python train.py --n_layer=14 --d_model=384 --n_experts=64 --experts_per_token=6 --d_expert=32 --d_shared_expert=64 --activation="reglu" --moe_layers=[1, 2, 3, 4, 5, 6, 7, 8, 9, 10, 11, 12, 13] --router_score="softmax" --normalize_top_k=false --routed_scale=1.0 --balance_loss=0.00374 --balance_bias=false --router_z_loss=0.001 --init_std_router=0.00908 --lr_router=0.000867 --vocab_size=8177 --norm="rmsnorm" --norm_eps=1e-05 --tie_embeddings="early" --optimizer="muon_variant" --lr=0.00654 --beta1=0.95 --batch_tokens=[32768, 65536, 131072] --seq_len=2048 --train_tokens=335000000 --steps=5248 --dataset="wikipedia_en"
Below are experts of layer 8 (counted from 0) of a mixture-of-experts language model. Rows are named router (the router's row for the expert), gate (a neuron's input weights, with its number), up (a neuron's input weights, with its number) and show model dimensions 0-127. Each number is 50 + 12 x the weight over its row's rms, rounded and kept within 0 to 99.
After each expert's rows: a language model's description of what the expert responds to. This comes from a sample of Wikipedia text that the model never trained on.

# expert 2
router:67 37 56 69 41 65 27 39 48 30 47 31 43 51 72 55 47 41 67 19 54 51 31 68 54 44 36 49 44 58 50 39 55 50 45 46 48 48 50 26 58 40 21 84 53 30 39 54 62 52 55 48 57 58 73 76 31 49 54 64 68 36 73 26 50 34 49 50 51 43 64 51 46 53 45 57 58 77 47 55 63 38 31 40 73 53 53 58 66 64 47 52 70 38 65 57 30 43 59 35 43 52 45 61 50 58 61 76 38 42 48 44 50 48 48 46 57 41 60 51 53 56 55 62 57 57 68 31
gate0:36 36 50 45 38 46 64 46 51 59 32 78 60 73 39 36 60 44 19 45 48 41 55 33 48 51 42 81 45 45 20 39 69 44 44 59 45 53 46 51 29 58 50 41 57 49 48 49 71 50 53 46 72 31 44 44 64 60 63 38 46 53 47 47 57 67 57 59 55 63 43 61 57 48 49 53 28 44 54 68 36 53 50 26 35 47 52 56 69 61 70 52 32 45 59 62 44 35 68 57 49 38 46 47 49 55 50 51 46 69 77 57 63 54 41 33 51 56 43 56 33 55 63 35 81 48 44 59
up0:42 55 56 48 64 51 30 39 57 58 49 38 61 56 55 29 30 62 40 56 53 48 49 51 38 32 60 59 58 56 50 69 53 60 39 52 48 41 68 58 44 36 58 57 61 47 70 36 44 49 33 32 60 50 44 60 63 72 42 69 48 47 47 57 68 49 47 32 50 44 40 43 55 49 64 46 46 54 38 57 40 28 55 30 44 34 61 45 40 43 71 55 60 33 41 48 59 49 47 34 55 68 60 66 57 54 68 45 54 50 62 40 45 35 29 52 38 22 34 59 41 59 55 63 41 52 26 44
gate1:51 43 66 64 56 61 24 43 54 61 53 50 51 49 39 61 59 52 65 46 47 77 51 54 76 36 39 35 57 36 78 58 40 26 46 40 48 58 49 36 50 37 29 71 32 54 48 56 33 60 35 45 42 50 63 53 37 54 50 42 54 44 62 40 27 67 47 64 60 47 63 30 65 45 63 60 37 78 52 41 67 20 46 34 42 50 51 69 41 64 76 70 65 39 57 65 48 54 46 42 43 58 44 46 47 44 42 60 56 56 30 76 52 34 50 45 44 49 48 52 37 59 59 60 43 53 63 66
up1:52 49 63 67 58 58 45 67 58 43 43 57 58 47 36 56 41 55 41 66 46 60 40 65 47 69 75 54 69 47 60 65 67 56 54 48 31 41 46 52 50 59 20 54 52 41 55 61 39 55 60 48 40 68 34 51 51 49 38 50 42 31 45 25 43 34 36 48 60 52 67 40 41 39 40 55 39 54 61 59 63 42 52 44 64 48 55 66 54 33 99 48 57 66 47 68 33 42 40 39 35 43 59 46 54 34 58 55 64 59 58 52 48 58 57 49 58 46 42 73 71 57 40 44 44 41 69 36
Pieces of personal names, mostly surnames after a first name or initial, as in Dunn, Longhurst, McDavid, de Havilland.

# expert 33
router:78 31 34 56 42 62 32 49 63 28 35 33 56 55 67 55 64 37 68 43 66 39 34 61 59 58 33 59 46 53 43 42 68 50 50 36 49 49 59 29 76 39 22 79 57 34 42 42 61 32 49 27 49 49 62 58 40 40 57 64 48 41 74 36 76 38 63 51 29 54 55 53 44 63 48 45 61 60 72 44 30 45 51 40 60 58 43 50 52 65 50 49 60 50 73 49 33 49 41 50 48 59 35 56 36 53 56 59 40 50 42 55 68 26 42 53 47 53 59 39 37 44 46 59 34 56 56 39
gate0:58 49 39 38 53 41 46 49 44 60 62 75 41 56 53 77 39 51 49 68 61 41 55 68 36 27 66 30 61 38 58 47 36 72 52 52 47 59 48 55 54 69 46 41 45 42 42 40 39 49 38 62 32 51 49 55 66 57 60 57 53 32 54 52 47 54 47 33 44 55 64 58 40 28 62 58 50 29 51 71 23 70 37 39 44 46 32 44 56 58 59 50 61 50 47 81 55 59 51 36 64 89 50 42 58 67 54 39 43 31 64 46 55 50 40 54 56 47 65 60 47 47 48 60 51 68 40 75
up0:69 51 43 37 47 61 40 44 56 38 45 46 39 25 65 81 27 49 35 48 29 66 35 60 57 63 41 40 63 44 31 65 36 58 39 39 50 23 59 63 70 64 42 14 53 36 50 43 50 41 43 45 50 51 69 52 60 65 64 63 42 53 42 45 54 43 46 51 46 52 51 36 42 32 44 38 46 59 71 46 64 68 60 55 66 33 49 62 49 62 48 31 32 55 46 55 44 33 38 48 38 72 49 56 45 62 44 44 46 49 29 48 63 48 40 52 56 63 50 64 36 50 66 50 58 47 62 54
gate1:36 59 49 57 36 66 53 32 46 68 50 62 54 35 61 47 42 58 42 58 51 52 44 49 36 47 37 59 46 37 65 50 82 49 56 34 33 56 51 28 63 40 44 52 22 60 46 62 54 46 42 78 53 42 60 32 30 66 55 64 58 61 37 54 27 75 47 74 46 50 44 33 57 48 58 27 56 65 55 33 43 35 51 81 44 69 45 28 43 36 48 47 59 50 29 49 32 29 43 76 58 48 27 49 46 38 60 35 38 58 50 46 42 53 41 42 54 71 84 54 33 65 44 56 47 39 40 72
up1:35 38 72 56 22 50 48 44 38 42 58 39 51 47 51 76 53 35 27 41 59 57 68 38 39 44 36 57 66 64 44 61 27 61 48 66 57 54 73 56 47 70 36 55 44 65 50 51 67 83 74 56 54 53 47 44 39 53 58 53 56 37 79 57 53 67 32 57 55 42 52 49 39 38 63 61 55 76 62 42 50 52 49 34 38 44 38 64 47 46 48 62 59 54 47 37 43 22 53 42 43 62 52 53 67 31 27 66 64 68 41 74 37 48 34 63 59 65 60 42 40 32 62 43 52 61 50 46
Letters and pieces inside foreign or unusual proper names and taxonomic names, such as Bl(ood), Blečji V(r)h, Cura(ç)ao, trigon(oc)aulis.

# expert 51
router:47 31 62 51 28 64 49 48 31 52 32 47 61 45 53 56 42 42 58 50 49 42 47 75 60 60 59 71 44 63 39 41 25 46 46 44 62 19 75 49 58 42 51 53 57 44 47 55 49 58 71 56 60 74 52 57 50 35 64 54 36 41 54 30 71 41 66 39 48 37 70 45 33 57 49 58 65 53 40 47 37 72 49 56 61 45 63 57 52 39 44 62 34 32 50 45 50 32 36 25 44 56 39 53 46 69 47 59 30 57 41 36 51 34 29 59 50 38 56 21 47 54 65 58 38 54 86 34
gate0:45 43 58 58 72 66 50 55 63 40 41 38 46 35 29 53 47 57 37 49 53 54 23 54 66 20 41 57 73 59 57 58 31 61 28 26 38 92 73 49 47 47 49 55 64 28 49 50 69 36 49 49 48 73 39 64 58 66 45 55 31 52 64 24 63 36 53 42 71 63 65 43 46 43 52 37 31 29 46 50 36 49 55 41 41 40 66 43 64 54 47 37 65 46 37 37 40 59 47 49 52 41 45 46 31 50 57 45 57 38 53 52 52 39 45 49 41 56 26 63 68 32 79 56 61 45 53 45
up0:41 70 57 36 34 51 53 25 53 66 52 26 27 43 57 33 56 45 55 51 17 45 57 60 45 63 38 76 31 65 28 50 50 44 52 63 46 42 49 46 40 39 32 44 53 48 56 47 56 42 45 53 63 54 52 35 64 54 64 41 65 53 38 41 38 34 61 62 45 60 46 58 44 52 57 34 48 55 57 25 45 46 52 59 54 49 40 63 68 49 49 60 33 41 41 38 40 65 63 18 44 48 42 76 70 47 28 53 41 59 58 44 25 36 58 64 48 60 45 62 43 53 46 39 45 45 42 59
gate1:59 60 60 43 48 51 62 74 40 42 39 53 45 49 47 41 39 49 65 48 58 57 55 57 23 44 83 46 74 17 64 46 51 54 66 57 20 54 59 51 69 41 46 35 47 52 57 55 51 68 40 54 43 63 45 31 81 44 45 51 39 46 56 53 62 63 51 40 34 23 61 59 48 57 56 73 58 31 44 63 44 46 38 68 61 40 32 53 65 52 64 69 46 50 71 60 46 62 57 62 67 45 61 54 29 55 57 51 60 58 47 56 39 77 52 41 72 54 50 50 60 51 55 39 72 53 38 48
up1:64 71 53 64 57 70 59 50 39 68 43 40 37 26 48 62 45 49 30 53 45 58 39 48 39 41 43 52 48 50 48 43 59 58 56 31 43 70 44 63 39 56 62 63 46 36 71 36 52 34 47 60 57 53 65 20 47 45 37 39 51 44 57 71 35 42 34 49 38 49 56 38 65 52 54 74 47 58 47 59 36 41 54 40 61 54 50 48 45 64 52 70 63 40 58 67 47 43 51 58 22 35 67 51 30 60 36 45 64 51 58 48 49 46 40 53 47 48 37 38 62 55 80 68 58 45 44 52
Possessive pronouns, ordinals and adjectives before nouns in biographies, such as his, their, third, only, American, local.

# expert 55
router:61 40 65 65 48 63 44 48 47 24 37 43 62 50 52 45 26 48 68 39 57 45 43 63 45 34 53 43 36 54 54 40 42 48 49 49 51 39 67 44 59 36 32 75 26 39 34 52 59 41 63 43 62 49 69 60 40 46 73 47 63 45 56 28 42 28 72 47 55 47 67 43 43 57 52 54 61 62 60 43 52 50 35 45 61 54 63 48 49 76 46 48 59 52 68 57 38 43 55 41 62 62 41 55 47 59 51 73 40 40 38 55 64 46 46 49 68 48 73 52 63 44 52 52 60 53 77 43
gate0:25 62 69 48 58 55 60 40 66 50 82 59 59 50 51 47 45 42 43 36 55 51 58 54 39 63 44 26 38 60 48 58 44 42 49 59 58 56 41 44 62 71 23 42 45 54 41 75 49 52 57 44 55 49 68 49 65 61 40 52 57 31 50 32 52 39 50 50 60 45 55 58 49 40 70 72 49 39 48 60 34 45 48 42 43 34 70 47 47 46 57 38 49 39 50 62 55 55 62 48 64 46 72 51 47 49 40 17 57 45 73 63 42 46 48 45 25 33 53 44 42 30 69 27 50 61 57 68
up0:38 38 46 71 54 57 49 68 63 43 46 45 53 61 37 46 50 44 62 44 39 40 53 55 52 65 35 44 52 53 46 59 63 58 51 70 39 58 52 33 26 34 58 44 59 71 55 47 59 38 54 53 23 51 41 73 39 60 70 47 61 26 64 37 47 53 58 60 48 42 62 64 68 56 33 41 40 63 50 47 58 45 64 40 47 60 59 69 43 35 43 58 25 50 29 51 50 31 56 58 48 31 39 42 34 44 71 42 58 61 47 33 50 72 53 52 42 26 34 72 12 76 46 60 53 65 45 45
gate1:33 37 39 38 59 48 34 68 54 29 60 68 58 72 61 57 56 48 63 66 67 65 61 69 56 72 39 50 31 38 42 39 52 59 61 36 30 60 33 48 49 41 38 64 31 45 32 46 74 45 68 50 54 41 55 49 64 76 54 36 25 28 43 44 48 53 59 49 50 70 56 48 54 64 73 33 46 40 60 39 46 53 53 52 33 51 35 44 55 46 38 40 39 50 35 62 25 39 52 24 54 56 48 41 35 59 31 55 38 61 49 47 67 56 58 64 67 50 69 66 59 55 47 44 82 57 51 39
up1:54 50 49 74 48 29 54 68 42 36 35 48 62 65 61 39 43 45 77 66 41 75 63 59 54 42 33 42 54 40 64 46 54 65 53 58 37 55 56 49 72 33 44 52 39 59 55 55 42 61 35 27 66 47 73 50 59 54 47 46 25 57 54 65 29 44 55 56 59 57 56 79 54 49 45 70 52 43 78 36 50 54 57 34 58 66 46 52 31 65 68 41 22 66 61 58 41 38 28 37 49 47 54 21 85 63 39 50 71 39 49 44 56 52 39 46 68 53 48 47 63 43 54 55 69 37 49 66
Common first names like John, Robert, Paul, final pieces of foreign names, and colons after team names before scorers.

# expert 54
router:60 47 73 50 20 52 42 33 37 55 39 43 62 33 52 47 41 38 50 36 58 35 50 69 61 46 36 62 25 60 50 55 26 51 53 47 64 30 50 54 55 41 47 42 53 47 29 63 62 46 55 47 55 49 67 59 47 33 48 50 45 40 57 33 67 28 71 54 49 32 65 45 37 59 43 52 58 51 51 69 58 83 47 51 58 30 75 51 60 44 20 54 43 26 48 50 49 38 47 44 39 50 37 58 42 69 44 43 41 47 57 32 53 31 31 54 64 37 74 22 43 55 51 57 57 53 69 58
gate0:36 40 52 56 64 49 53 45 54 63 47 36 70 42 42 43 32 50 43 69 68 41 48 62 27 37 63 59 46 44 48 45 64 51 61 54 61 62 41 36 47 45 59 42 56 37 60 51 50 50 52 49 63 65 60 33 47 59 30 46 45 61 50 70 33 49 56 47 41 58 55 25 33 34 38 50 36 43 34 58 51 54 61 50 54 44 43 30 46 63 58 59 48 61 42 46 56 40 25 59 49 16 30 61 79 55 53 34 50 67 46 37 43 57 39 59 34 54 44 50 50 29 37 53 33 41 41 33
up0:71 57 80 56 42 55 40 40 49 49 42 43 52 52 69 64 31 57 51 64 30 57 40 44 39 53 56 59 51 30 42 45 56 56 65 46 52 43 53 57 45 30 52 32 40 69 27 57 55 38 32 59 39 55 65 31 47 55 59 43 48 49 49 49 59 53 42 31 65 47 56 53 44 54 52 59 55 51 22 48 47 54 43 52 42 41 68 44 54 30 37 21 54 52 44 40 39 57 51 33 66 65 52 46 49 61 62 25 51 48 38 51 50 25 79 32 59 62 50 75 51 67 68 60 72 41 56 49
gate1:38 50 51 52 35 60 66 38 38 36 45 39 71 60 40 58 61 20 49 53 37 71 56 47 58 61 53 68 39 54 47 30 34 39 67 51 48 39 59 44 48 45 44 58 75 44 63 47 41 48 37 33 44 58 41 50 79 69 43 48 51 71 45 53 44 36 33 64 43 75 53 38 66 63 47 49 38 43 60 38 51 18 47 73 46 36 41 47 41 51 55 53 50 48 40 59 48 48 60 49 53 41 56 60 54 61 29 45 30 71 63 40 71 46 23 40 51 48 53 40 58 59 41 42 40 33 55 54
up1:54 64 31 53 52 28 39 38 68 53 62 59 28 51 44 64 46 48 48 63 46 62 46 48 36 30 39 39 59 55 63 77 51 49 63 48 36 48 44 48 28 69 42 52 50 34 35 53 39 57 65 57 67 43 41 34 75 63 27 36 38 54 67 53 78 39 50 53 61 47 43 61 32 40 52 46 60 74 49 52 50 30 26 71 55 53 56 52 64 48 36 56 60 65 49 38 55 57 45 41 56 81 55 68 56 27 32 39 54 44 43 40 61 53 55 54 52 43 40 57 59 62 57 67 51 61 27 60
Words preceding a noun in noun phrases: of, the, many, several, their, and adjectives like significant, outstanding, poor.

# expert 15
router:59 35 60 51 53 56 46 49 29 31 32 46 51 50 68 43 25 45 48 29 61 25 43 58 69 42 34 59 39 60 36 55 56 44 41 53 52 44 69 46 44 56 20 51 43 40 36 45 81 31 77 47 74 53 71 52 40 31 70 49 73 54 66 37 56 45 73 43 48 60 37 40 47 51 41 55 53 60 60 53 53 57 33 52 70 58 63 73 58 37 43 47 75 38 61 49 41 50 60 42 60 56 37 36 27 55 61 53 36 46 48 62 65 44 43 43 44 58 49 34 49 67 60 67 50 55 59 48
gate0:57 47 43 45 28 37 36 43 64 48 44 41 58 45 34 51 55 57 39 49 48 56 41 27 48 31 37 56 37 61 63 60 62 55 50 59 41 63 56 34 40 30 62 36 58 40 28 54 66 46 51 64 49 49 44 45 64 60 61 47 41 49 57 48 30 58 36 58 47 23 55 57 46 51 83 35 46 47 25 64 68 41 47 70 40 41 40 56 51 61 67 37 64 42 51 62 41 45 55 75 56 76 40 43 55 39 45 43 89 65 64 54 43 62 56 50 61 43 39 53 46 37 50 44 73 69 65 63
up0:35 50 37 41 66 52 55 51 76 44 46 55 54 56 56 66 46 46 76 39 34 57 44 55 52 55 51 57 71 52 56 67 67 67 49 46 47 49 75 63 27 56 35 52 49 51 42 60 40 52 43 54 49 48 55 44 58 81 61 52 40 44 37 65 63 58 58 53 50 34 42 62 40 56 57 54 50 46 37 42 63 43 52 44 27 27 37 41 28 41 37 38 47 35 57 13 50 30 45 62 42 43 38 52 58 46 59 55 25 55 73 60 69 34 43 42 49 63 59 53 52 44 45 35 35 58 35 40
gate1:64 66 62 49 40 77 67 50 56 55 54 46 65 50 50 57 52 63 39 42 64 53 59 36 47 57 42 57 46 54 44 79 48 60 40 49 28 44 44 63 46 49 35 42 66 61 53 49 35 38 30 69 58 49 55 63 48 61 53 50 24 51 56 49 51 54 16 30 56 61 40 42 50 39 35 62 35 65 60 23 40 46 54 52 53 41 60 53 45 65 68 50 49 43 66 62 46 63 59 58 49 44 49 48 35 55 55 22 61 26 76 40 53 26 48 42 43 59 47 54 58 60 68 61 43 55 37 82
up1:33 19 61 52 71 55 45 44 47 32 61 76 68 46 57 40 38 41 42 79 75 69 55 54 40 47 39 68 34 37 40 44 57 40 55 46 45 38 51 74 41 59 62 63 54 58 61 29 63 68 50 22 32 54 54 36 47 57 37 63 62 43 31 13 35 59 46 45 55 52 45 54 38 58 62 55 37 37 48 51 29 64 42 46 59 60 72 28 52 52 35 77 37 49 46 49 59 57 39 37 79 37 40 36 35 41 56 55 41 69 61 37 42 57 59 58 42 54 52 37 52 33 57 41 24 48 47 46
Articles, possessive s, pronouns and short words inside titles of works, such as The, a, My, You, Love, and subtitle colons.

# expert 52
router:66 48 37 71 49 60 41 44 25 29 42 24 50 55 53 22 41 33 37 43 55 44 51 60 49 53 42 66 31 59 42 57 62 63 47 46 58 43 72 36 55 46 15 71 57 42 45 34 46 49 49 67 57 59 52 60 43 37 69 43 26 48 66 31 59 50 63 58 40 44 60 31 30 62 37 52 49 40 72 53 45 47 44 51 56 33 41 49 43 72 43 63 55 32 58 43 56 41 66 42 55 71 37 60 32 52 51 46 35 53 39 49 52 42 44 56 56 37 59 39 54 67 53 72 46 58 61 52
gate0:40 46 53 42 29 42 53 45 50 45 54 30 50 42 39 51 48 46 33 39 43 51 47 34 04 35 45 50 49 45 43 27 50 47 43 73 17 44 57 36 55 31 61 49 50 50 42 44 59 48 49 57 59 47 52 38 31 33 50 24 33 65 52 48 40 36 49 66 59 56 55 32 47 70 50 41 23 60 63 41 70 38 50 65 48 64 41 46 47 53 51 45 65 63 53 66 37 46 43 57 60 66 72 38 63 42 52 61 54 42 50 44 36 42 50 36 51 57 58 29 46 26 56 48 50 64 58 56
up0:45 36 44 45 65 64 43 51 51 78 44 36 69 35 69 33 58 63 43 65 44 56 64 32 53 48 32 60 36 38 69 61 61 52 45 53 42 57 67 47 47 28 77 59 53 57 56 43 45 36 40 58 38 57 47 47 59 24 42 37 55 70 40 75 33 54 73 61 55 31 49 69 63 58 65 59 45 58 59 41 48 41 69 62 44 50 56 31 42 45 60 55 64 56 53 55 38 45 47 51 35 44 33 51 38 26 50 60 52 63 62 40 40 29 50 60 55 45 59 47 26 60 34 55 73 52 56 38
gate1:25 51 35 42 46 39 28 62 59 30 53 42 35 52 71 30 38 55 32 35 36 54 58 54 40 63 51 47 41 33 55 38 38 67 48 55 46 67 54 52 53 26 56 50 45 45 46 57 43 43 36 44 51 53 41 46 34 51 36 61 45 62 55 60 36 70 61 73 39 59 31 82 52 33 43 52 50 32 45 50 67 15 37 38 50 61 16 52 47 62 58 45 50 39 62 39 52 57 60 44 61 45 58 53 49 47 75 49 37 36 55 31 57 38 60 46 55 62 51 69 57 53 52 43 61 24 40 57
up1:53 62 68 56 50 44 74 41 25 48 24 60 60 30 53 40 71 45 38 49 62 62 65 36 54 39 53 31 52 47 48 49 36 50 46 44 61 51 39 36 57 68 35 50 32 40 54 16 32 56 22 61 55 59 38 57 60 59 62 44 53 73 46 41 47 58 55 46 40 43 41 43 45 53 40 56 57 45 67 48 49 70 34 53 31 36 54 47 25 63 40 40 27 55 47 56 51 68 46 47 40 50 25 64 42 59 48 44 49 48 59 51 46 76 51 63 76 61 39 32 57 51 38 50 38 48 47 48
Hyphens, en dashes, slashes and ampersands joining compound words, ranges and chemical names, e.g. Hispanic-American, NRHP-listed, Kansas City–Omaha.

# expert 44
router:63 27 40 47 46 57 34 54 48 55 40 40 69 42 68 66 56 41 51 36 66 47 43 64 50 77 27 64 50 58 25 54 54 61 47 37 61 41 63 32 70 54 45 63 57 38 49 51 63 44 58 47 52 62 55 57 43 39 56 63 37 45 67 48 82 40 57 41 37 53 69 36 38 61 49 50 64 62 74 23 26 52 64 36 48 32 43 53 56 49 34 38 52 45 58 49 47 35 21 45 29 70 37 48 26 56 44 54 42 46 42 58 64 36 36 57 47 54 49 36 56 38 51 53 33 64 48 48
gate0:49 25 44 52 73 70 38 49 57 51 46 63 58 38 83 36 43 59 42 45 56 56 53 28 36 58 59 73 60 50 54 75 60 44 52 72 43 49 56 40 55 57 70 60 67 60 74 51 37 42 37 47 45 42 42 35 57 40 66 65 54 41 51 33 38 56 31 54 56 40 40 47 69 53 47 42 51 48 31 52 51 49 60 39 36 46 50 33 63 43 49 60 48 51 31 60 77 68 54 62 42 43 24 68 51 53 57 38 24 59 57 59 45 55 49 48 43 66 39 56 54 46 67 22 32 49 51 42
up0:65 46 58 37 55 52 67 26 44 50 54 36 49 33 60 62 76 61 32 30 46 65 52 43 64 41 54 54 59 40 46 62 30 44 44 52 56 61 47 38 55 65 33 65 33 41 41 55 54 60 59 58 75 46 36 71 34 49 57 33 75 36 38 46 79 64 41 55 37 63 49 32 49 54 47 42 37 50 72 55 65 58 53 53 50 53 48 70 46 48 63 47 65 42 54 45 50 40 77 64 42 32 48 46 45 40 65 55 38 48 41 50 64 60 32 36 61 31 48 56 70 38 42 44 61 40 35 54
gate1:72 43 42 45 46 56 56 43 31 61 43 57 41 34 47 73 74 45 48 70 27 54 56 60 56 75 46 26 44 54 40 43 59 29 60 61 68 40 55 43 55 58 42 61 48 60 68 58 41 65 58 45 35 54 46 68 55 48 66 71 44 51 58 33 33 30 52 53 50 44 48 76 63 61 51 29 57 33 49 38 49 60 33 68 39 62 49 55 43 64 53 46 21 82 43 66 27 38 60 46 59 35 39 55 49 47 41 43 53 64 42 43 63 66 34 39 38 42 32 38 58 25 37 53 45 57 60 31
up1:59 47 48 47 67 64 52 40 34 47 58 71 60 46 37 52 39 58 40 51 55 60 68 51 57 81 37 52 71 47 48 57 52 37 38 31 46 48 36 39 35 34 42 54 74 42 64 56 46 54 67 39 27 53 59 58 40 34 72 50 62 78 40 30 39 53 48 36 41 38 54 30 44 78 56 51 58 52 51 39 46 50 52 62 60 65 75 61 47 72 59 47 46 42 50 46 26 43 44 48 65 48 30 35 35 46 54 42 44 61 57 60 45 58 20 54 49 58 47 59 59 47 23 39 44 70 43 29
Single digits, year fragments, raw UTF-8 bytes and mid-word pieces inside tables and data, such as 202-0, +3.502, Oper-ational.

# expert 36
router:73 20 56 68 48 65 18 40 58 46 33 36 52 55 80 52 54 39 80 36 56 44 42 63 61 57 38 60 56 73 51 44 71 50 46 34 50 42 57 36 71 45 27 83 60 28 42 39 58 34 52 35 53 54 59 64 36 36 54 59 59 44 76 36 63 35 64 50 52 55 55 61 47 58 48 51 56 80 58 54 43 41 55 34 61 58 52 65 64 69 58 51 72 49 79 56 38 43 45 42 34 66 38 49 43 56 55 81 34 56 51 60 60 35 49 54 55 54 41 51 53 50 50 56 38 48 57 48
gate0:54 55 45 47 50 57 45 42 53 62 74 47 43 71 46 22 47 80 67 65 42 31 15 49 80 38 62 49 60 39 56 64 58 78 52 24 49 55 39 75 57 24 52 54 55 47 31 45 52 51 70 67 52 46 42 66 51 62 42 59 30 48 34 67 44 61 50 67 39 43 38 50 62 37 40 35 58 53 28 53 48 52 56 67 53 58 34 39 38 67 66 65 56 44 39 63 46 56 48 36 44 50 78 60 46 45 73 52 49 51 54 62 54 64 48 33 73 58 72 71 47 51 47 59 42 48 33 58
up0:61 38 53 65 34 45 67 36 48 35 32 29 29 65 47 64 48 51 84 36 76 34 56 58 44 45 50 53 47 66 52 64 62 61 62 39 43 62 50 62 53 51 52 33 72 41 60 61 44 60 59 38 48 33 78 54 43 43 45 48 60 58 50 57 41 62 48 44 51 41 49 55 48 64 40 52 52 44 35 37 37 50 66 60 56 67 60 50 53 51 50 48 50 56 55 76 56 48 50 28 42 69 58 75 48 67 36 61 53 54 72 42 53 63 44 44 44 53 55 55 47 48 61 44 60 34 47 17
gate1:51 35 54 37 56 57 55 41 66 48 58 52 53 58 69 77 51 59 44 65 43 66 51 80 66 63 46 54 62 43 37 40 48 41 51 66 46 70 33 41 41 42 56 57 43 79 65 60 31 42 54 50 57 55 41 38 51 27 68 57 55 39 51 53 52 37 52 64 57 45 33 34 76 61 37 39 50 62 58 60 56 41 51 50 56 46 45 42 36 56 44 70 65 38 24 49 34 15 42 34 41 45 24 43 46 50 45 57 30 45 36 64 66 50 43 61 62 87 46 68 58 54 61 53 64 59 34 36
up1:40 60 49 32 26 60 76 48 56 81 71 49 50 30 53 45 40 50 55 68 49 66 53 48 35 56 20 41 43 46 42 51 39 51 55 47 46 46 51 58 54 53 51 52 54 71 59 53 39 45 40 59 57 48 43 41 48 45 65 37 34 62 53 56 50 51 55 67 51 43 44 50 77 45 42 48 43 67 55 41 68 47 60 46 37 50 64 64 32 58 73 30 46 41 44 52 41 43 58 47 35 52 53 53 46 46 49 45 62 22 41 49 58 72 43 26 51 57 50 71 63 37 49 37 65 45 29 84
Middle pieces of foreign place, club and person names, often in sports tables, e.g. Din-am-o Zagreb, War-s-aw, Cro-y-don.

# expert 43
router:67 29 46 55 37 71 46 47 49 25 49 43 69 48 51 57 34 35 56 49 52 40 37 82 51 39 45 52 41 68 49 46 44 55 35 39 57 29 69 34 57 49 37 57 72 26 42 56 62 45 55 48 54 45 57 63 50 46 77 56 61 33 65 37 57 53 58 41 45 24 45 59 43 61 46 69 81 46 49 61 47 78 40 24 72 48 50 64 46 59 25 53 42 43 58 45 31 43 51 27 40 60 31 48 57 71 55 57 34 39 43 32 65 46 20 45 64 38 44 45 51 70 50 63 51 48 64 37
gate0:58 52 61 58 67 33 58 51 57 62 67 34 30 33 52 47 54 51 66 47 54 56 35 40 48 30 44 52 49 57 54 56 35 50 52 51 37 52 54 42 57 47 42 35 54 48 77 49 19 46 62 65 58 28 51 64 45 65 72 42 42 33 50 59 46 42 56 37 64 51 55 64 52 32 50 49 39 48 60 51 61 51 58 42 70 59 55 65 44 60 50 47 75 58 46 40 44 65 60 33 53 61 43 31 49 39 52 56 47 23 66 42 66 43 41 44 59 51 38 55 49 60 59 43 54 35 26 41
up0:45 30 50 54 44 28 56 39 53 67 47 49 58 41 39 55 52 37 73 49 45 56 45 63 50 57 55 60 50 53 49 53 51 52 51 49 22 52 56 64 48 50 31 47 29 42 65 30 39 37 34 53 91 48 60 35 43 55 80 39 32 57 55 60 49 61 54 42 37 41 45 54 57 10 59 48 39 44 37 52 57 48 63 51 41 58 52 64 43 70 63 72 56 32 29 68 61 56 43 47 31 45 49 50 59 55 48 55 38 40 59 53 65 43 52 50 53 63 15 51 44 62 60 31 47 51 43 61
gate1:48 42 64 64 53 55 58 61 40 41 45 64 57 55 58 44 46 42 63 61 47 42 54 59 42 60 45 55 33 61 55 73 56 54 62 47 57 45 57 23 30 30 88 46 35 50 43 63 46 58 43 49 36 58 46 32 36 46 61 45 44 52 43 38 35 63 47 42 51 45 48 49 47 61 36 49 53 53 46 50 50 49 36 52 65 49 44 52 35 43 78 57 45 36 49 47 66 55 57 73 43 47 49 28 32 38 44 53 58 24 29 45 42 35 54 50 42 58 52 37 40 43 43 64 22 45 68 48
up1:25 54 81 48 56 48 43 57 63 40 63 66 65 51 41 53 46 51 58 53 32 66 44 61 48 30 49 37 51 29 39 54 54 42 35 57 43 54 76 37 42 58 59 51 58 74 65 47 56 52 42 43 59 23 83 45 43 63 56 57 51 56 49 31 61 55 48 33 67 40 65 51 42 41 66 45 38 25 48 34 64 38 57 34 41 41 53 48 53 67 56 57 21 58 56 27 39 29 70 54 67 44 22 60 57 42 33 41 80 35 61 48 55 35 60 39 36 47 46 59 40 32 37 59 67 29 45 50
Final pieces of words inside institution, award and title names, such as Transpar-ency International, Effec-ts Society, Harv-ard University.